Experts of a small language model.
Training: a variant of Muon for the experts, 776M tokens, 2960 steps.
Below are experts of layer 2 (counted from 0) of a mixture-of-experts language model. Rows are named router (the router's row for the expert), up (a neuron's input weights, with its number) and show model dimensions 0-79. Each number is 500 + 50 x the weight over its row's rms, rounded and kept within 0 to 999. Numbers have three digits each.
Before each expert's rows: "gets" lists some tokens that make up at least twice as much of what it gets as of all text; "comes after" lists some tokens at least twice as common just before its tokens as in all text. This comes from a sample of Wikipedia text that the model never trained on. Tokens count by the router's weight.

# expert 7
gets: "s", "'", "2", "1", "0", "4"
comes after: "'", "0", "1", "2", "8", "9"
router:483593449548559489522582562563459596511562515496508500480510480489556515439453515405497526474467433532511523528549644489476452452516451591524542506400488454486572411456477569574485493446471561496557538470493424522461464521468478447494418400
up19:472502544493509468507511508511433511507481422466496519506560580487509474455544578576470489452400543555589563539469533503476506419592542486517518640553398503423486439513452520482512395489445544478546410527560453562371490455582449480520517424
up20:491396471473481510516485442542493534488532486510574423435503499470468507475455549507479533509571466510445555578547395557411471563418464459527553509523454521457499498423457485481453473491464598492585502453480501488552536512489485529494557456
up21:556468529591467524467432426484504441471438391448460508436500519481466500425516550415410492509418526515491526440570502484473362489484457430530529555403560518483430522458473538556544529454500411482504539452578433524590540369530456512517488487
up22:497410488586487538418507482524510512577433571528481524461512491479585539486646486482445509533592607507478458490485392607545513538426555462452554553591449596501554489558492524524446446472476505529470497458446321523580543487577559448526614496
up23:545563478485471591475492430503517479535423521488455537460520463513514524534465471504567479517421522430521546491541505528478475459487386485518565622556522454431544447457484492459439529611468536460409608536515474523480550494346531426531523541
up24:501446519505443560516549546552450574543556499509394577437470496314593464533476451469514495450479507498430534467491540447507435451526423448462512439492462452414522438586435566512546446511478438524544480557497453466487531561443503608383453511
up25:489490514568570538387573494453554503528552556523487523416485642427463587522554469469567438544444486460522438518516531446492499546500521511452490540482541515499611484511544434531487564466465536494394418508556441497634494444447464552470609545
up26:448646493510500537503537516520503557527574529424540515482558468470524543373456551581479525415429534529415487590509427452471585468461478625537511536481548588585399432514467443468479566583555491486560520510515552534487511546517442572489426545
up27:570514538541547490485447491573575480469545568514446457425559486532355631474534464571452484439527431551536523575603466461534474527509394531520604628549563517506567509474540468560528452614550432592403527533505531471394494592541506459497460575
up28:572582564412440513490514466486514567540488499576525355471442471513497470443436589509638517553518456556434408466481511517427512518492592517530563529479536523479445494478491468378369498503537475549488493524518477585464530465536487527628525465
up29:467472504527528517561508430441477473571423506458530522489518487391398535548502523566542475495595559557538561549517496418485484494519504539439514570518492539486535573498476611525507476547450490481516487517466464497464478468561583573529453492
up30:488537528512491520454461500536553562469418481520505434465584482531451528475475440520453381517526528554552492508541570559564488535504577412565574502541484456514452493602459557522465496565477421540525445495487495516490468517603432430447494597
up31:478519546514430454469609457497500519567544541528463558400440497549494499491491502440503462523429468564629421462368522467540454519434587490554469548450492401499518535523494457514499560470490522513498495519478520508500392533579596617495537569
up32:405410382529423601509559503581490532506506521481497520511543472522534431482485579576506469505627477428475500539514490563440615599538524529429440527515468535479579511461410543409531478434453518509530540367571505490637477466586526529446480508
up33:475590503480473469509508433482515494513508481554517461415486501502479492526545512437513475506466459474557477562485512507493475522543563476414511536541507498504532561437459446454425515424556457504433476473546538434506504618437497506528476577
up34:483541511597446506566460451639558370488559500598452443474516448482602477493535441543531439472539522579505535501450447458501447382466478422544510524623415527554536415468449495470550454465445423491472622522477491493569548556415604473504480563
up35:422500547471512547583538399501546444419432474527421494530434519498432358497539467498536502469403463428520491518551498471504551518431506431529447412530614517510475536544495485437501523485519494474530520483494518524466497509451493481525529506
up36:424540485519514455503538541431442603434441476455511482521457569438517566481513433543539531505462499489527557533607541511499488503451493557599450508513516419500527503550513531485449450411453459580545510488482527558442460441454559541583511492
up37:508489478478505444486484466461551467538594425530537557554542459526453543506448467569475439468506466501627536465447507549456596580541584519388459461474461421513489537555474514484491470466489501506469477380486472514505481591494543487471523430
up38:422480554540585471481454476457491527547567430570531479539447506533488464545516517572493556518540480506469440494446463552477512527554568523457493658444449557526548535491419534488444443593476510510563502488494463461620527611529440557526459501
up39:481542466499428533604473475547525490539518515528480562392466555430404444463561557451604579488399588417507450451508535510475628436529507569495465491526538481536508521474500567474418365485502538471557564440456566490411514468512445508564544571
up40:457550399461495559396506532502437523481496435494473588557434429544546488532450480379482529480359469550474436476545547499580582488557474452488506500494438434505561452545588519613584451487596480515554567505532528519488416484477530522404513482
up41:481579526533454523503506462643533527591548469530565517440472426482496538560536484462368483486476515499565565468559540540613490558521474498473564509535609576527482500512433523522494527532596507495498512549388532525573408405479524507496465490
up42:579449480466505514409519555439535410559554562420493470561383515507451529411464487501557453583424563459458400492489525438525509448517542492562497630606471479465527506424509411451424545488538489474445523474539520471506389508485502557511566414
up43:470499451575537487492541439441479531484421516527405501492502570539440564494407452499413441466504532529545614491535500534444468519497527454455446554508510485498520523483515458457542470405543464486440461434473413507559442439507525497446452557
up44:442454521454526430469533498548580529578555355495556583510552438556541481531512568493444454543444511560486580471465403499623523454501536482495547441541465499549456494506522427542497476551569545534453460487548400448487480574512476447585496484
up45:371569531544492478492583556597520522433556430456440468432449484488451498523512477530438532444421466473549455511532465431534424540466470549539528527448443510432481535530448545498523546430573480467624510508482604563541505500516401450483576421
up46:465492397601493468533574497529427486544451573457383510459502405510473556565479394543511480526543494490411438468564483506491446508520515468481450513516520517529565399512490598532504368362461464514559513554436444542394520484560450543520477445
up47:471458458559547514441602560550499485525514594532537624486620448591492540571559462555559467516486533531478495508462551488478445546576485483498488592507530432529415538527436557414431509518504481504526516382499493462501399457526478573519427510
up48:449476585547617565524504442452497476530504501481566562540492558409467547499470525495443414557410542515451487546573626637520563513489505492532488445526472503446530568433533450565504408559569463580469588514543491516487495487398493445514506497
up49:525474516522549553469508508416381429443490461464474476472517489432398562473472477492441599445446460533437615526497510517581460461555580571600550438545576483504513465475487485455470501543455484475487468485436393566488569528587467452490521534
up50:389479490478555472466557527508423476450452471464447533545499436465494606492531484509533497497515526529505463492488545635498514492437517488484565595576565444386573545549368557416559549523504590452414465442494468603454390437518546470529512488
up51:466418481529573540528507491522511565435578572509442466616472482450490504529473567407493483483598421546562511492510532502527570588411553496475514494481466551602586492361522550492564480483458570478515465573460591525512402450513451430413522475
up52:523484492572588637592501510548525522578575498572524504498458485420562513529608486567480492467494481521533401539566432524543545451370556429426432544573468531525479517428480419547439499482482478587547434515463462558509498536509418580380571520
up53:485419575470518426539528557425469469396469393468489416531458535616520497533558488499560451520478527456528427552417523503525437466468507546539423553488425573546532477543469458489453523495439484508539473491536525492403447513356540459430497437
up54:486492607472499455500621521427437425403553536540569376518504553459512484486430565523498431578527526494446373451470526348469489507490511487482432433484561464479468468491511573513399562422444493464516578504543508517529448516495516528484562502
up55:535458594462508520568477438476532549558453460466545489450526562442528507582482511502499473415587530537570569503542438418482486469430528593417514535448511541537477467497514600591491438552566529437564462497553429490529568563471424404414545500
up56:493500576401541462517419483505421467447571348537553490533446462487534571469451464534565534570526529525473532513491571499534508483469539505483474553512462445514563513583499474511451521478545531464563488447569475440526479453513496473501477517
up57:439537589474516485506546539550537452491533424511554485493543411445633479429510573525507512454481402516491507554425522386539570554433458498519434445472450551465559480507551462509581470397551556427506500526506467528550536442480496496408436479
up58:489571449509503503448424557444608434401626513547464553465602498482493514543491477462501489486522561540451479511487432522552589540480558443448421512450530482492404511513462467452511490476437528416535485457528502490476403432509512453485398473

# expert 1
gets: " ", ",", " and", " a", " an", " or"
comes after: " |", ",", "|", " in", ";", " is"
router:484535517539513535441593507421461493504544454469435391539455410555557510501446470479466520456546596518543480548476483484475485492451485443549408545501601454444523480477503508514471465509546467548538604396494515463497461595551542441551540496
up19:509569534438549547560529605459444504432556442447545498507415482519522523492546571520544504404427439372574621514541522525454576528510451588546530469462522503598452570412488570400550457490555519560519536476558552478481494521554495484513397501
up20:466427528485554501477489440420516514519487487511460505534447493452494550455487503492508487507451638634490526551491480438471530485569483488496562553462519434505517571507441510521432596511582480378495495527427432464621516442387432484421570460
up21:562512531491455493575488525512467470515537551557510531522495515481565468488459542542557485634478461541505576500481410522485489506466537532472399566566449443522450513517505491501449378518513548570507535526465474565514549553519485512465536457
up22:516414411485524438517485390540465567566461458532595577495527478565525509428537486408524549455480514489587442501510445534463507460549395480482512452482449435444572509512495496490527453543460443489490520457467613496507475605497473414496560455
up23:522526471548498530522578429456583408389449475493610427452576514531482548482492500455553463409506543469542630538545430463476483441493489518420499479568492435481515489479551568418464388554451501561476550433513537464433542461477540422503537447
up24:487413465543570447439482579436484526546522455463523510554432473530404469585448556545514474460507515530475569463477511494574506497438517393489499487460578518526504479575482439433516476487583504498502452571479471360434395515448474514473534565
up25:567539412541541449504597408449475525506533520463537570463490583472469546493485598632506413528595476604493465519575538490470487477526545463398586519537465535522527511561503474508471557482574524415487451492479534469473534497511471447522577587
up26:471562457480516487554548428542465444501630407538496403455494527467421499547501557559534473580488531561600525450431534576427505400571489553540568529566481531487505537540449478501567522527494536397583453508489560505600437498479445540580436485
up27:395510578580425512514550438509511424501513440522524489498555545544448492476508445505461425507474397522443506464518520567502506454507458530518426558375572468527511552499486546463569531457530419467443548500548567491398595521560479385495534512
up28:474451475436495502568501508498508542441462560537476528518541538457502543426490513462489532535462471482455486424550517390455425559562512423531523524464470541454485447465536504524483564470485509563449493518559529558475523602463519464439585525
up29:520498592518443507511545600526407447592567438525434476422531534449531689434502521508413552480420568505545572476430580447468552479524544456505487448479518357460479556561468497539510518476510490480434479450447626523512530544465461454537570507
up30:545535463513445454490526564516561489517568562487479483530513384551610499532483508469472413492489537541518426421570547640480467528514602497428557573522499533484499512472472435540556449485486546539372528601563543464518487533453438575555483501
up31:567569510505554489535444542492462500548400477568517546473574491464484496501539524532500485534549539568535539480482533449561480493468471548519618519458473477398578512538437435514489523534562552459575415510475486502543569479504530515518507585
up32:588532466477497503537508634486513441533563486562480605470433532508506408449478487516480517462521545541447457494416541451467429396461517549517491472453499388564391508550462483510367465501456472472497453512565474467423501405437535562487493347
up33:495501450427488551499458443495527466469500446536535541466486537473440486459490557583491571600517529509571396506514470518537444565558583463464497502561436532465485498480455518465539549567437508481590496535423420483591492528513517513503504477
up34:524532409489529421503511533586587528587569560563542513445527527564601512493454475448549443519503467606554527495528419524468427542565487552462516425486455460489506434521464601459528483522528456481460435437490552453559516450526534536461528503
up35:498531477521451424592511483459577494508482617401488429467526393590512441471431540505508630499423500529480543450547434567485525561447515503536499523403515443370492552485521559516429557409491553502579529467501540468471494429467516536428452519
up36:547484479467468443543522572402610438492549514446518573543505498423545469445518485503537502444530465535455563544535504443413487442590455452416473526476468461503484516584499480470507426464556413472515552420519561547469467531591434630546483484
up37:384438427592486457602438494554406466575575451374483495515508512508582561546522407456486491555542500542536445480504496644552579454507487449495411498506397520502501479541508454479509549450479563536481362442483584424604555527507521402444560481
up38:536499428379571454542503538490498368501436482529531546525393518493507465494392482532561428504504537495465455514441507506538530537462497563464526519515599469558517483540495500487397517458466502469491484466524449548444503455458526465524495543
up39:448550500521540433566532422436505467567486513507528484523489465524410442461482514590446489417423555469490530542541420471489512545528577493448428503500524476499470467430493541543398472472570488595515496453533592491537533561515585503546505516
up40:522534536418589529519411587462507462440584426512489481476477499542476527471468540518484531482449504557507476446460595537605450555566452506466504583467502426484552502491459488540506507393474434418482520536545543355591446448524476502549472513
up41:539469506512465527602497485498470408531533488500471476504543569453525455547527481515500512476412483451571494489495439471618431465498488492596518382440440463510409485428495422466451506398470543492468433492531384505481532510510458521542487480
up42:488500597420502457437555463518616452432480539532517458615538449424466546418497485472476519508413489404443428519502507432488439547483481492482564555564473549542470511529555457497510469505384520514497514514489518435510539527531538507574557553
up43:499565457565527392537515505452487535550534373467564409491467604560562515432588559502490513608536527516567545445468500607471562516561465413463471572486560483492492474471424426547474498455537506426510487522512433447558510453505563525515436615
up44:459561603537497408496525491516531475547474511509439532457606570525575537516580449571444554395557514507550488492460545598490470481522487510465437462550500534470547541522570488519405494598590557547511598526426502504590480467460563569487568519
up45:443446453517540427400442506541461435502562538531499564508479530521457493551449498581541567472484463402483426555498433373488454624519602581581545543574448495489593536492435506519469497480519511488430541619365534423527526467510541499507555604
up46:467574550556534565468557618535472473517508586512441473540512402672409549488512490433505491529498432473498580540497498520487486452521478559510490461512491530562482534429553475505547456467547562456466447546525450534511535443430513439558493463
up47:545477488502517470453534488556540499535488501569554398537487515439577432523625531416497570560662462507503439542409487553493530473407467593524585595574486503498466368502550535473550509476508514469412464483552469464422481533476498574482521515
up48:476517546457556493508494538495560499459456463423515515519418497502505514537601490488543525502488481542499507437488477463486487511515488567536516514481433427590499471512518523555411389469416531451467483548502474558497551465549465510533450502
up49:601584523529431544510529385502495390559596493575431508598522501551486525525542494523468523571449544503518491416440467451497464492472465490509517466508548533591601495544348474524609427452434585483485438467471590546575530480443463500481455507
up50:453572465477472513499421493534582534513482545468515518500575552593440545473529474481424459419448430505498559476420574560503571438485554510435488522439510441518535543457425529394524498613471509559460547464496472439554453534510518480521536595
up51:441510526469521487516527446486562536492480404609550420463483528406489555599455499471483518491433457469540471463482498439532456527460570480429497464487531509517455431377493489393495599443472451479495490538580481496455482539470516351446519452
up52:424578575495546506509410505484475444484495578522478476523543539492527515500574410506587415459474522586549479492527386602516467456567559370457532510603476584442468487441501512475507460546509450568526530517405482429530434510484620528566509471
up53:529510454453468567446454502492514534560469511553415390477490480412446378516543439537511582416453535491440533488468501512457590509486489514496497502530595537418481599477462527464546502543498503569587471534499487519486527557558427512483478458
up54:496569496474574474512516511505505524557448496454583557544487549526502493480474544571456535517431461564597526548430550443535474565526490456472505513436549526480573432600512490451427430499498528419547503501449500586535487448553429462493495494
up55:447485523525585514570565520494472469486520479463499530484392514503462556452533497596522528437516458570540478518516506466430424369519556528505392435518543469541519479509541506540446476489518584522464611509541491486581541577459473463525401578
up56:454458526470523418621550533532602504500613492539539493496480415530482547488407517498494383530497527459573578565425511518523608551502565474505507495515593411504461488575511484557556361471520443574468475559493527614519436500470503542418582446
up57:546491508464531438513442584477487522550488530567525528489497499397433457495436547451472455501503574492443511504381390555445488486468528435534510596609597497452495482579610450483498537474527468556507526454501491465556488569542437573493540478
up58:499534424538402459543436491450572429461470499553539595524546532456427369568519465420516433474501531552535485517483522523504553532521504500555551571386520531503558506466373474554561458467530491514495480518462519504555406488444523556530517596

# expert 2
gets: "\n", " |", ".", "|", ")", "-"
comes after: "\n", ")", ".", "==", " =", " =="
router:526590466472519555530506509545584553501563435538506506350491475487522415486498462532536535403545499547533570551543495541573478537524479490430405489510506502578525499541373482592483497543536492524532528411449479514472473474447552537518451481
up19:550525427467550574586549510469437501555521585411470492427422570558468448415571516447460525578547520425489513482455434479568507465503603445543439439527469393461522538411452407462446446532496599479574513485457447492552491486457455544550482532
up20:428524519404417478581416528515478654471528515478422436421567466532460512461408474539554514455435486436448514550493507430518568517498507583545350458564529539475529511480497530464552504506515497508435455539557590525405558514495427556483485455
up21:522504476409456483604565565518449477538511491476543616436492440506493476492459495562466426454491450508535472509513512484382532557499500590520458510404490564475594528591482479523467498559448454515483435528475565496506427473474539579530518549
up22:497470401488463348506513455493498431545506628497596456526503500502513539425453523606496511510558537490465450589572500412507428483487507504487475516512533518487549540445553539517537466462531581550550454420561507502481512448438507498560508451
up23:483487448483552550582493549454546469466553457491447486557553477538615487455468523525552557499574417495417631435491515419442538490534589523563522498495486519427500377499499470558425459595517411547443533442526519446493448450510492507506564515
up24:541463466513548465583501473473484537475437510557595362570563422524512442419440529481517468554523494564447490537586467415500435634514475481494615579504480467530499392458529473476596524416475504477449420576405537511474464576508528445494492468
up25:491424471434518513564518492488491557458426403504491596514508465573505526551504464519525485467541530563504474480516453510499526590515571567449443520618451376503435478463425463565471504460454461483628518615490474454480571564474545377556497534
up26:596540505451520494517385530486636582474583464579422458568498584539479542481430476457497519534450485413439551474557448534466459443554467468464437553511461466549490463513574461515550516470544503442489465581561562529464499478564571468433464476
up27:500564481454479372352523438535421471484491483486567513470448416415425463470562556526461497498467511471496502451497495521483574506487454438491417428552544568496474517581409523442485505423441534486467443410527455561470460420446471516581492499
up28:516529468565553449627485547577490494436556563467448438463543506455587549523468524539402439488515453463381520531403510592493541551526453522523603507492502578473530489527472600495570564463470495490553463536609558484515531484384554468552455500
up29:409415536573453453469458482462455401506498476532490464534513493500440553584448491525504561454541516525444489472428511492458520506479557448571589569522556500534420519557486498547408465500605486570485582533549439532625464496538575500518517484
up30:464492492532551455518453472475537509554495522445556527493461474453469492497588421589511557501538518474399444479421479479440482559491504467496546426427463438454595449463549525556432480593487573416631595442522478489471473476464511491424564492
up31:449455481502487395426511412492468588464445503551578527513463567485545496591574462533510451544560482479511543394520539568484454520490469523461541489457440518530524431533577622525513583427542445495573484512506540469472500595514527547520454491
up32:491488473528487514486467435538561432499495550484604479457555499473554451537553484594432528503457499498541544483534547527421568504505561516469438442496489584448530434412458550476538510607430515515466483521443512505542410474470500392477549646
up33:436489482440538468510446504504505451560622517497487470450498488502562472534444517490454617519447424466481566456501416546468503600526531552568519448474486453530615499479561566524460484473497540576418570520486540480456462549461541503605575511
up34:491464443530495541499570574472488509526388552502436508550480557485565489490496517484571457431403488481523476538499556495525419454470481502579470545483467485505492502491525458461606509541479404542529521534592537518437443526604428483436342533
up35:477576485498432442502485507478501558494478575530445469539470449462508500457546478465572489472470550454557502413559450520548478517529551493544510491482399529511485384584408579540487496465479489497508595534520567446485586491527476525518548496
up36:488579468478591496639535560548517526524532462497507498519495461531508463493459438456477515513460508425487477500492468517525462442426476457545497458473376500511500466479541409445521507454540441491550569388577486586533475508465423475470485584
up37:416439484449503549494526471585543635482421531470544458469510491570519492493520535460533488441459379411568536497527485450420549448522511539545394486575579551523512457487484546528459462524475499531480433499566510540466488538495462484474534574
up38:469555508486518446464473500558490532579605577513624550532469479488460505550477546514498584536537555552443455487499446489516553477418512531474433526538519454502535524496505526520587556392470488538492512541504474488480478573573510427560522531
up39:518441558498571559510442504480597523489489486488551542509476430452459494429593523523474398528464547464461492454482510441517481440489467580472526491465468522488512505537468510499490546471435626499525513579493510482498522466433628486500499467
up40:477543440547541474483464513440502465465590492487612473420430453442500552493522475588495544414518510583521508418519506453561456588538461551492465553526503508547546364471517510462562559455511567546531540503481554556495468532453487450567603476
up41:454455584508444507563501498549468482558554490476551493540482574563503570548516501584467489575535512541559509386545596488556532485522466558498514499518567532501487602435575517597469486480523425483533408503557499500484478581532508438453426546
up42:476507445454485513518566528423443528507523480499463539560489613452483589467505523504502547441403549596443517521458490464466380540509501467487524511518474545538555531476411569449587423476468452538463516464486546517518506417511492537557467508
up43:491452412506545504476529524480447470493518494393426597569541439563466512452448460490505423411477507591524516488543512597529500508533435618504418440503455478480546498460479342549589534536462603555447441505425430425496494448522541424559485516
up44:590487465436392516558506470578533462553526442511480565524529516567490489477465452477498543431431478548494402415486510429512471503465507517572479591486462496533493463477562480467437520544492512528514473496568475435531428528409395481485603387
up45:547493469451532479550603529647555505576444510528506532573579447416551397511478555457528414537513396488418521471371532557511440459536495496498451509484465494519529604515590500549559505534441406532529482527569493473472534507489548501429457489
up46:481447546579485548520421555539439526553499507470450430550494455495454494508522380461538426515566459430570497531488524427495512564557482548554413443519625501522488517535496511517511535488518554542478467590545444496452455430523481552448536584
up47:393546540420498465523495487475559495507511551515485499519466572569569546466472516595499574480554528465477464513605454493401430492544402468503542491481536511544527460557451584480514547438498541593459602535497516565533491521503511451590538470
up48:464437477594505564584473468447608452504522465445596410454580552521462511379468448519483471582530547482537470515491507558523549472486547552370567542569522527426508465488461543481417449500512463437510476548408505574573515418469499497458547483
up49:440488492526410458545523406542491551484475530401496519565575465468388546484450528454514497490560496485616518519481484541486524453434582478466478526428613587518470449412513562551433588446479519478453513494567522507501460500539518470575534509
up50:561539636466524540536509503475515525513492514445476560454508526510493437506485600484435471548568463508441404489450534576492561496556497453497554421540570464430417516476566452477499470542473483502465509453521561468588539436501522491457464511
up51:526519395570514585518505488457522486423556485479533487489471516553553436475434510509475467657536513518440465501421516458499530616483509576496408545512431421498513546491483556512577516488509413533547455495499519433429422475415457510545519534
up52:598587449547503594470539462622483530444537539518406527498445581465528566569475560465534487415466425454447498505475509399434468448503541532489501554638463470468446425576502386553404515485397489539461462462463494543466531510550535526545546462
up53:488587414542491434497551479456584417500472531439526484432517505440530563499464546467480527608448510481513512508457571496423505528500533544568545537513498510491505452469474447460549493531412494439511395468588563495502452526379484642551536501
up54:549586538578489514484526462460477538512527518435520499525481491485548619441459462472526509509543483511504499447498505493498580573472546492518461502519489504472540427514402461452440515497512430592562417418500504512446508518478455485408541528
up55:495522528563551491440435445489468508482541489579518466447495477548490495485518530559538353529526466482520433549481481485501549532525514427398439504502537537371437565428510489550448519530501480501451480520557457489531446458379492555524533489
up56:548415551526495491476571486509426428495505539557567453445509512488540542499584386557544386395570485472483587430494456544595524501428483476508533387479505508484500529551473513427455388535508467539516525430527550475522480481462463443524524509
up57:531530535450488468568494539538502554470560496508557533507506432520574450504473503523649536473465506477421524409514492595503518463465586410549595507527467576468451508527433573511471514525469421548590570525502506488499518532515623496449587478
up58:506442486438487445423563531433460480480609480465519514475450545568542431428552455545591569516534505541471573486414491528453454561506622495436449477462470407541533613571507468547576434511481527549491466547558530485526508524475503484466412466

# expert 3
gets: " of", " (", " to", " in", " for", " by"
comes after: "9", "0", "ed", "8", " part", "\""
router:436533536490475541404536460510567547502512464539453527515474508436513485544540547420418519457410539589558509570439487512433448446451440424489447557484512476512499494447552520500556495372596383542532517391431461414529523521499535561633529373
up19:609464509447498503537547541500567501530577451364548536601544508433474495466508480476542451525440552459563497504540454590499580545495492478518470493437576489478500494451454593488472511574536531495544569530597570422576456518487543598491538477
up20:485406515483552480573452453493454546567532584474523479584567486410454617476448557518524486432502459503432431524503568488509407502640511549448482411515471549527564507517605559433562496492525511505477496495549554466539541486502575446543518525
up21:529518532458554418574470444438454490531555521531515500519519439437470636472504498643473468562628559543501456534563507456510509438466450497567469523522455451523358569529463480566530515470544574476527555482512517459539591478454567478542475478
up22:429497464512547433561503419453480509505439490502561382441476591424453442485458498625504565405538453548492527539525533537533522533462481518514428478434597453515476560543456491497496587598517439501520505522414471467543567438479488519519522597
up23:534485478515539486502573531415471476579489485492481497494462441445534439404536423459506437503529520483428509521469471405397481494487449505497458520551552467521478487581495452472510439484543440543374491538487438362498504399567448520524579477
up24:426478462523576540583434451482490440475487505450498519530496534584532432528433475497535526491549491531492471528467458530564584502466459524492457539532563554548505409478562625499503459480481631472529486520524569500427465465494509537525471514
up25:453461509539475473492481438456476524542569417455406500483576467517409526461486494594535503527565495486535504474447488498464542429422510459533498448439482423605495450512526527508426503518506464475553479497487567496427536534439475626483505513
up26:427457483533507529496554529465539510535459509487566538523513494476542525482512522551479534403495428519448476527533481418486581548485505546483467536487553583486550488561525518428512444591441476358442577430464572536457511580459454579447502510
up27:516492473394559587479438453469443478472511543479507453505488537493511522545548386481597498493520500551519468468418445510410520529518448509529542458473489577543604451498533502498504484581545406509556520522511509538445446431488609393569618462
up28:425565493507576525538538600469587482445555470561546542578463545534493516549509434526499526457484440486564471444427489495480563475490556416493507416409550503454567463513478468507447506524445505552546523452530528459517424540523532399524549560
up29:548460532435412608535492383517542506430551454477528534482598497520544569527537511469471517546448553464512498542447488517427502446494472395538508507469556546549462480522484578483552378517408440457450445509455488499551446429427452473562526423
up30:530411352452474527493526482392496499538459544611580515457547503397463482524522426571476558452527486590571496475496561476454582433539538423488408477445444539379491452646484578337461516544558530520615458509432497514506532470431468527569472480
up31:471473496419415482515533501375454528506495511464441556446535560465509492534577430437460511487451488497571549444454560428517573489587544495472489531467547463426509549494512507517594414440489540510463452455467393632502503590521420567525458600
up32:503519507524414433424504473524446541554494442440560536548454425481534497513510460604562523510484412491441552594451529483505557436472539472453455504555585434474482523492539527417534448376499477482528491453435502518473508441554373441493519556
up33:480538477521426512542541525571458567501411563545488572553552486585453453478485524525441511599609533539485464547495429505535539517472530446539430526381568545526510522486447482527483465525488510437536474525463519559491572474476454446445465550
up34:490500627518429510433590569506449512413501583539473466477453513462580571602532453564557457534482477449443519533493470530528476507452568481505469482475520463440508577543490448469514491451494519474533362518575421501578441509393528494422445523
up35:445477478452601492484459486457544571517517516474493452468431545481459490430498536439471524548602527416513502566544381466535527521510497537430480456521430478504415544494544435493418515466457449455448415453506579556560449370521549505533467474
up36:469488592510602459528547495452477469620490491438472448482450534503488501513577541428390424440433487576544468590530546442471495511542521519557526562483493504486542408454494529581455538477579613514542461534495581505610567472531533533552523416
up37:541526479497483531460501428490542464520465533428435469516558464500518436483428501549454543426487555519503556517552574513576423443487533528499521467406436448591469469498578507531521520423499419443505489468463521448515467416528377515585512507
up38:508521585482534528545469472449505550493521507551634496495502564568563505536456501542431546514507446497509480562513527474527477544504532512488451453560481604496510614595520389440607441515362547504558516412477569554472548459499465501491439525
up39:429501545406432513463547433585480493525501449450541506521558530420499487515469556545366493443541541468542584616562468520497427619478458534516576437525538549545521597497507461538456455511456598498429545538464482526413474507515531416524479546
up40:496465394438432380454546491464500575544510388511537556435455377456487449459491501527482493595553522630525476451497522457474403508472426498482545479524568479500528503509463512448485533513497447472476536525557457552548472526479517486477546550
up41:600555537518530530420492540453408464502459514448441542475541520568467527526437513468501462498509454568612522453499464450491489432467540546469438517506487451482516598504434461430546474468411579471492522481453538567520507483493546520531394447
up42:535504538468493426413553485535561479571492455570525463406494432502534493539461547488470467490548490466501464520511535406562481547476558438490495494518555431517499412514478523544488547494546441595424402517530496469465476536488434417459536530
up43:480468507638529494615522496416427573475533582494590495525455462513496575427463582545437476425466473451492474493561467451577468384500587530494562472578539546532423423462584503535509521427497574490449589551539446599546492413618509568491526480
up44:552426477418523461468493443483484499451487505534506539474453530461587473512565512544524464550576524580552510563598562417549521488587496557539447485534515462497390441517469522430593510565503464465535450394462546450514499468591496497476494487
up45:469576540553540529460568507509459515502500606483517455437517448449571496558499522437501524574451447513426497557533543552492540537506523554411495465597529508588459498492616555532545512505461475466455559557504590589497479487513466454485426477
up46:477575447615585414489546462483513410567481434475543555364557525487611451438493558487495524451503532493483545458494457456571502499463414555564466527464550521466453610581442527514559547469394475472457524501563581483530467508451448517452391579
up47:502460585537486447495515534501519563442556454419464500529568538460489459446590575540500544502507514499543618435469607468541440573520553596545484614489586478514415492478541442453495469568550510446457466531508591527428508479508486555487544557
up48:516562486442430471452498489530492467485490468462508492513615493515550516467507442584416522609582507490543560519492444512530493465546585558429487528544479460583495416496555489428474440465479490506529447453523399543577466516509586527539441476
up49:443477464574431545529540617502552460498417543427542480481607542495575487412496525488484480468432484543504491443494524417544506471565403528521559485464529526514490490429496493536471538502465527511517498443514467500519508530506503601564466645
up50:492441537476525414540531490490485572504544562585556427491539530554507453483472444466466398530410484445463440513485512393328520523492489482449585531466488467510472543584483493473473513488573519422480474498446463424496472464518515551515562523
up51:488511579501442472507566480480448541513554483445408534500426523488498465486482574476504482507435513563485484526496478496554540451461549579450499515515577429569490526506433478466517441570498487531545464456470456454479524611530556503521500480
up52:537502566462518521592492432511492530538588393461584502440487484554620518501432530542534521429486531461469523495524517511470520509587511519455406418467496512454620528475589551497544464561527554463528553390535523558544509522490474445476535449
up53:480564538547430621533536494431518558531511476453522417454560478474470436481567533562495526493524505435550526470496529421519568464535447460567486497486446482477511487546524590489471531441585442484555477474525442489501505537542483518546514467
up54:499441453578649473523387468441617596491504456450488455604566574597484479517476488520484574488522522464500546407457434499420630495540553585502433424496431438410582423492443536523503495509459499501559461508458386529483470510597511377522529392
up55:610467540515495591493462400503463546390575526475545549457479413455508498534421496564460551451438542567437540564500616514542538550437497470462363470465407587475494451524558513477388524466449434496478616525581504527551445528581472382602556551
up56:473495562477543400510502515444474426463515471529551384490560428502562580448447459529488547481522460498465487513452475487531475443457562429510540487421445573537460432467496620532459401581401443573483528508550519502523505558445475469519503483
up57:582600539519414445559511453480582480463613496456519531538447534433509558627487513581447638538582531462565511515496442463628542553463386464456440460521488486562462517448442361499489475514589491429474448513682517439490561470518424361465449493
up58:417483441537459512573578445446421519445503456505454482422439480499509420535553508615533512578450555543562541524477465506537631527474401496520452467501526394440504458527526435485553494503512478451524468463488513475534489438397506487521580526